{
  "experts_per_token": 1,
  "moe_layers": [1, 2, 3, 4, 5, 6, 7, 8, 9, 10],
  "vocab_size": 8192,
  "attn_scale": 0.177,
  "parallel_block": false,
  "init": "trunc",
  "init_std_up": 0.0678,
  "lr_head": 0.0113,
  "doc_mask": true
}
Below are experts of layer 7 (counted from 0) of a mixture-of-experts language model. Rows are named router (the router's row for the expert), gate (a neuron's input weights, with its number), up (a neuron's input weights, with its number), down (a neuron's output weights, with its number) and show model dimensions 0-127. Each number is 500 + 50 x the weight over its row's rms, rounded and kept within 0 to 999. Numbers have three digits each.
After each expert's rows: a language model's description of what the expert responds to. This comes from a sample of Wikipedia text that the model never trained on.

# expert 10
router:569480516519462437491380480589465539477521437490584498485523529535580546522439499514462522523487438456518587415504497532417401549575480523536527437535500439522546462477448396514534427465488547504479514480481500560494580445469470554498383569400563494517566505454532498499470479531492532453469479408427516536535448495410528475411449514478442546461462503398484477638454535588591531484512
gate0:464507493426478518468491530457495450578443444546403482519580437552498646465504489510575561446488441460448607559438469569442563470399490499553440478554587556471471538509474451504454506511478457480504462465540438516546504536481467533492449544490521486458479565432501565465499474474547556421499534498543533539508360457474555455399508621541606525480449552431490528473494519439393546487490
up0:463623528490515456416367509401504612521501472565513470538476579459478510564479493478448588473481545479468470489523527542441599500523513444482626531431481579448422465532501557501518522502525536457497536482533442452463494503545507480574554469555503577516451551484466531598536479544528487544428538450426414500429564440526518522472601480492412558491473482392544541472480500548520418584512
down0:509552531573505524553434434468446567457508466482576555548577529489398466536499470431501473585488468554515519572445562537576575471509522572475550515444573530495514599522410555505437484515525524372440489504518414537454467507519530561553479455579529591496454487524506535488490563465401545551500580471531540597551600556508503499471470512445572513464382560465487494493582515482536514413450
Music and film nouns. Nouns and pronouns ending phrases in album, song or film reviews, such as vocals, guitar, idea, him, them, plus the prefixes pro and con.

# expert 30
router:495464517434461504530423561517469494507504356475414537550496553579497417508480432536377449499518474482464575464430554510497449468609546542581531438549530440468553418428424424514544464568509589483463496429523483512497527399472598470520496555489513526506493543544563498468458519488516496490550502456406528533536570479423547461463493517500525584457513484530454559575481593542546611446484
gate1:427512575489426455544495499518470462487589493517481508543497534556492466564475481531536522468540516505514510527484530470522616499511533445498457503402500518462527499463443437551476561504525540490471506446494595505549527437523337445552478676533554576499477444532530447459509454432542525593507409556446540533478476602514482537514461567465577512345481487481544545611535485431467540523471
up1:534618464455506433447508507440514486477441561568489540478474521561521499445610521479468498571514502557562548441481470510386455536502600512506524388486473559414530585491520469467581493423433458550454596497573572490486452444587521445543530504505519474493579585477534451488565497475536566479501497526496550537507526572582472517456531492510458450467479521511494341546377547470438495536492
down1:408475534508583503528620512562459467540535445497459507463500508537544471513535503445425435578514449589535382499446453493511360564484435493514534539566577542450507580532452560529478509521481484497468473438544477460481479482464511418372443553543459476499512512442454452481518458486488529519570514516467531496489511599545474422434471494448471557396561501439507524552545541629465502385550
Infobox line starts. Line breaks and the dash opening infobox fields, especially taxonomy lines like Order:, Genus:, Binomial name, plus Website or Occupation.

# expert 5
router:568455600447550514425447528496434556557484410476487546522582571482585454530593482499443532594509499437534561425459569586506518458493535453525493421465492494401480383408490490537553481466497488521505553443443502611455585480465518558447432498455494474538569510422522453467502490521459473459512451467509506544545477469462554452416460531524516555497499517423537584571391501528596547481508
gate4:541521485501508521534524596517491629531568418558560503488562405489543583559561566514557478447508554402561547520501396534544528498485397484505479466543466464572457510514509484564619584460457484529527545506592516517471517425491538547571534482601526405443487512518517487424451503489476635504502602555506583508559573473515522451539462439531491576541495487541478522496495501543580518471475
up4:471406502568457515547528385489462437500472492452597526494524520427472515442390438449540455500495502570480475517466541478427496484412485560467464506501530458604529503482555507410455395544494536539467411409590522496582523552467485494376472545595495522488521562471437528441452510522514428494511561539539492385504575489536477490514413472506444537515555394431504437457517447469453455541494
down4:469521524403562573503523595529477626487530395548498503472501494503538546534571543435485534491480572422565558495475512514585538562457437455421468437631364432527447498468542558577634551525485501501517619534543479511517557488558461476510521371532505462464509596533517503502527447505517493456458475522483503522522537500508565527485512492526534495617453545535519492471484430443540543482532
Personal given names. Given names and name parts of people in lists, credits and biographies, especially John, William, Robert, David, and surname pieces like -son.

# expert 12
router:576482559461519505506445525591432472483518368530585536587591495594467495529546493570444564495563455454498548436493473552413441444576472538578483498485487539471540450414453488506574437432485471548451504468470491468517566540417492528450465531462493502468546515552436495515484449611467534450520442475421528482578456451417562448392492461529492545467592431479502538505444567473537580457519
gate0:514619402556469531486431588547523449574577411518468558480511478520479455501509490535521520502586511523525531502487447513462417491590447511597495499434411547516447475554519524473518494496439524497536551576496443453458533464487530529513432531442516468492390539560580603483440571488434505483436456408444555566623535393488529583523427461495512464468447508491493480594527566546524555498491
up0:457462487557464430604423566593487467535519446457448575380509459461461447462486538521524508477547419508542585476550554512493460573379497583548474453502554502506560492589519476398467538446442634462463489562542485500630555501571508531511471472465540493624488580486500601433584516526504527513499447489475515489519486536485500508430473485433507495433516391469518500505516515543493545513520
down0:522530558538433547521526503505441548582504429443569464440472530559422659487499531542412543487473440520487467433466400450547503455444359517565504479477539558475501437602531515396502548519499501538527487416539544426599528542489537458426587502476528461526514571524499549458424480508596510512531479498595493471548587479451541405565524460539487464476514545477546536450477532531495514544488
Word-initial d and digits. Early fragments of a word, especially d after In or a hyphen (Indiv., long-distance) and leading digits of years or numbers.

# expert 0
router:546448514450529550432473593518457555554430488458528493491538551496559447481478374494469572507476505422550512520508521592461409470595530548548454426539505504521561430450412450533527454478527533609518445463460537581466494479430555548520453496428509480481459534428485437447444505531479525408519425444434558492609384518471555443460433553490457491447522527442565514498504500522616512456530
gate0:560524563423559553519531560532439402518453484458475482509461494491506449536529460487494494452577470527466437518481508461465517437451415502469595535485517420458538527616479474483416407548477580524568445522498545499523497556500581474498565480534492561425466419390535485495513585508382528430464532566460550512433475496485520470526393440534480456570494616473521528440475453572588548418459
up0:501459478491495513429514564487468539490519565612438579510501467499491433501471496464494413428593516486521392543456478458497447526421464412529455550548503500511475466582474471471500530491552491605473414507494553439530584472451494512551452466459517571375492551598469480549406580476470594462502437461563540480443513472487488501543454495447536397487531589478595523509499517465484528399384
down0:460470483550449520632446573492482495463575471518522498475469451458499566578420437529524500458484481485350422460495497536588499495483461502530593470459446508451518475493492426470461522523578484555565469488506495527488412436512490449533474435500495542507451502516396497546443610417511536572592514545534534509527396485627571494593461491542509415587556542514435511500564494481525560438494
Compound hyphens, Japanese syllables. Hyphens joining compound words (meet-and-greet, called-up, play-in) and romanized Japanese or foreign name syllables such as ji, ki, ashi.

# expert 21
router:537486481496556477450448505530486565476416463467496491546590630479496463478469411492405539507576501510491500479441608495431499489555502556599509426464474468479564487559505394536570445506428499651469529458391532583523583515417477555417403529480576468478564478496465529487504506486493531448520513467427540583575535510491517461421458474543522516463509539431527491523463539575532472458559
gate0:530557494521470518541513590659518487493376499560479493474505460560481571554505490492457525419532421507463561490573548499526407517571541438461522475500548464456554489519474505528440453453486464597421439391539557584515526530528474474471529495424518460440504447524525452436475453539453458548467510495599500506403553549504550509534514432518524477571504411574485525493506545591560495354535
up0:504508527462592481553468499549657447521470486547573523505539626550497446525430535607529423484471511428415430531480529563461415479477531514518390472463576444490588439503564477441541588455460469439566484496581412527450414524504497500518584461447528507510445506447447495479613507549502536508516447521526525422542514545518599476571543508531503414528497497460508553473492514491522438528509
down0:445604485444580480543446559550495455511497489551586546522562462569471473495436368488495504524435575494507588523453551413503436450417449512435558515546636482490465485536455566479625451547523529481547555426556496471414521512511463409380537429470482512488494536483487549501454457479478412490572491472475497494468430561529567569546565514474515524451520468484473447550572445545472488542501
Word-medial syllables, entertainment. Middle syllables of ordinary words (spec-ta-cular, archip-ela-go, turqu-o-ise) and words like drama, comedy, Award in film and TV text.

# expert 28
router:562440534545555494463420511520471528542513448523489524454505597505556536514584369549422558460486469392497472506445578522431505480503447501543506498579526464507571419430480425536606358479472518526583486409438505568509533449529530511468428504551534523467590504460529462495459505538486455434541522440423554500516480494481488439471496590526432557481498569376465499518525533513557590469534
gate1:411547482469562535469486472416455525611479530401510471452498517466457437482496419466406473564585572549461434578508551547452459490473603392495545502424412529530533541516429595528568469581463461500491485528502486589543509490528443465520506545510482428468510521522537474498605511476512491495499550528430509584605483465500488436392610518548525539483562591503501514536488477493523461463415
up1:511483501538456542423475439510430474519454479476542526487415524448488498531437444580468473435463431477424523497426476527481535498471528508454530535495464479605562465607484491476471507614524490551429481487568542524537530565491490531445468467440434469509575597570485605475491602391429437633457523449525502517466572463493539586494486520515584519502604505442570433562474465450568527511442
down1:468469460453488426516451398528420500467456414466451471462518583530485557486432525539472467540513519435496591542438497464523523552515498533403498563535522487557447544548474417522434460403516498517569480502431580546563583572471510514460477472579564455447509483459669541599497464542496517533531581579466530543507487403458482582473562495562531458491500521508434438573418519468486430485504
Capitalized name starts. First letters or syllables of capitalised names and rare words after the, of or a table pipe, as in be-nefactor, E-CHL, Ro-th.

# expert 2
router:544535533416528419545451539500489462550420367557488473552559642528597514472550456555461511475536461524513479465473623521514460525511480426571463443500452478511494477543478458506555387426451497556502495473448471541485512487457473539493448519488487562487505552515462420551480470562441489439429364496486570470555447512397549430468491509521446613443494489416535522500471556504571549459546
gate1:575491464535505534489423490574438498492629477528504589531502494457398489507469557533520545526585500519548440517463522466501494330533490522478506459560446418433522393451467437494437499495564560579436504497544399363566494523517482538529439509450476513543467492562543592445511475502478490469534493584480446559476517541553535496469481608518501574434529464541495552533505518556538568436566
up1:548584487492504519483444559437463410446609526487588507513485397447466517544512422518528470499471491570552525459520430529458527534514418528438457545561541505512518505500502504539495534516581429534532455534482630360510398453511525363577474497519595553472457536516510528518485468475585479421468584465550483467410513499482412526458489478499433566515557455561460429500462442428513520542515
down1:492572518498549503561508556447499471496566496498523477513453492530523577425499510590471564417509456561559471541588474471500530478469433485508601579585519481480494541575553464521480552532541512529425528557487528384583442477505486554567474462489519506444509432526403498590412498557499543393551561540493443482511512461422472480418476462579489548585484538497484515431645540435470421582477
Mid-word Romance syllables. Inner word-piece syllables, often French or Latin-derived, such as advo-ca-cy, entrepre-ne-ur, -cent, -ine, and the article la.

# expert 7
router:554446472452609445470520507555445498475451436507467558544574490570568456500503434523435478538547446504545585465514514500458430480582512516580481467522518440515533468407473476448551486443480557535449497419476495482464594443401592552480490492466460573535567562537489511481508519424484490385545459452421529475575425502478531449450469521530455559439580538457570470522476515508559659462566
gate1:533577496530548532467528427602501512456580542569500568480616473527476578583487504496450430588456444502397489423560463416454556453534538470583385468452496615507464458430447548433539531542488576445473459482512527490474499532537477482559477519555408536551548526537528480439416535534498544551512511436480518386507525507486546500500493405534527567531472547456549488480522419434514531558446
up1:530462567520438423478566424548598527499573473482459421447526482456509533561481539447485507489526538530472510453546519454446486575517533447439480408563561470556509514497462460398537513575528521536534559518519429466556522559423561516511499462553514547538535556534459428476521476496687504526525471517465508517459519603503617490569483455386433518519517478434502509498586395493526547537407
down1:577456512550465511530564586560551467504547493499477564431483537510500509513518623441509446557466444555544361515447549535506583497497442540507463526504497558503524552465449563445466494547493513464483468510530468476549558403447417468485523513493472323375501530586515477515536521526514470404405487546365505579518507472453460552505476467479522420482474581528500493477558590511434477502498
Word-initial fragments. First pieces of words split after an article or auxiliary, such as f in flanked, comp, imp, part in parted, and bare spaces.

# expert 11
router:541532545470514471502430518550522583551492358508462555529544526566558527531517436481502586536524464512518565464496549601420492430552497444556439481476405466456515426522381553470520411509468537535449516424408526554476531518415544527535465534451505536487521522482536492465445439536434544484467577472483542493528523471530541398510381529471456542463400429445544450521470500576597543427480
gate1:421493516502446378572554484502485471499382555440525538450511516530444562448593516465541520513514527540551452579525564534500583546550516541598442413519507489520428600590493477498549486511550544454597526447533488515566469541492477488495424549463477483506525451396595351453507530454459435504603494535498505463527589572545507518458493468505504486498504578532515576465483458583437522514475
up1:436560442413533438535508471486460547542534537520441483421457493496518509478558453476572498553454453473485566450559537441555482601478561479503465365589516532444603459580539534443535518508536443528491472459539565438513488554523503416438346502496532457476491464418527539464391420480509547455496478518565483506443528580484500586486490519559529576528401582515566539461505530505455573484500
down1:503450586562599456540473485517519556486508513468535567428512528562443554539562529547580445503519563509564484487511584409381487557601517518391453498544546525538435548552490591468505397472528523493495512435486427507559586444523547460531530403488470497616560461569535477509563441505537492514477471478418513503535487504444463460449569517637565491487458500487446554493492576467558531480522
Foreign name fragments. Word pieces inside foreign or unusual names and words, especially -ar (Tsar, Texarkana, zarzuela), plus blank cells and spaces in tables.

# expert 20
router:563381555466505483473437496556491495535502432493446516549554491548574469549502432513479517530540487490483589410526638537472500524511559512593500461505528467495543377430428407550501489474472502543488583390457458515491587495468549567498450568475474483510558566468500531440507442507439470491533411426492593520479485462468522402429431622516449514417541495487586490552456478477552524491524
gate4:589490557479539559516479504458450460493421556467468499516506534484452502531560449506570493504479519562436429393514476589491511524555439435508511449529381422447512523445537572510445524443433511431456567528460453530393586518503555452499475511506513494428490386400451536461471492497487426470505445553438624465524507479480529456515503530598460545559437520495456502573554484555546463641450
up4:567434536443597516515416532508513408492574486540431433476487466486561489490582494509516486450523435558532575476588570540470449438475477532468471488396448424466454468442481473450401470489439463493571548450618414445536534508527592456543505469526600471613563492504502454489422574559478448506492490484495488505531450536507521518547490631506548484475484529484506450466601427515550476588496
down4:522476475547523540513476491509445373457435510514517457474525446476477440518432468454456513471422414532559568466526541579441458572535509418588469503606492493483564520534516528509406562484476494503424456520572477463412440526441565541503494412557519511493444523465572590499449635485518389473518559513486590539544587519442543440509444497562488415507501439571497477498561545517528456562566
Geographic place words. Place-name and geographic words after in, the or at, such as Great, River, Lake, North, southern, island, and the before place names.

# expert 22
router:560531619515491525436503577561460498592415403438448537502551513505570440475575363528473539536487444424555499484397496523452539438589509581515498449497488469460627431435493462582531503513523511491493538463457548566467522460524539566482473541489464496462533517541485495474544470537504505459496423498470502627574492440426500466362466558556491548507536487498487488496499537514616536469538
gate0:489461507507499512471402387517485524575470482633493596495515525485573575417532525548447474488463510423444497523583453543562517482500537547581491560552473450451423515494450507606493593480503495543558524597525533470529493504453489490543579454497550493425522560513390571531460524481416543535528429587569573502534483432397546466510533409501510563544495491467560564452442440486495498549462
up0:442492530469495494484571468546437497520491548506529485489558446478489580436447546560442561485585455499355579542476426557351460499468488494481537534567426446554405463534471570583450439529557387514488570478528506441502491481494440498533548511527557561367447552458499451482458478458489598526446528537523458448540512452529615483486494548516571448457448489586551529454505502479509548508497
down0:499509572511431554473458550464519446574569585526479445516545483517413500484539492379498474472511519461555523451568377485456576453451577535452540514531553598551439471482626574487519536586490420465494428505477429522523538525529614519461550539582431505499477504473479456497408530474493480543405529503534545528550442475548542564631504569512508461416495514546543485496432456458449505475476
South Asian name pieces. Opening syllables of Indian, Bangladeshi and Arabic personal names in candidate or award lists, such as Ra, Bha, Ku, Sri, Abdul.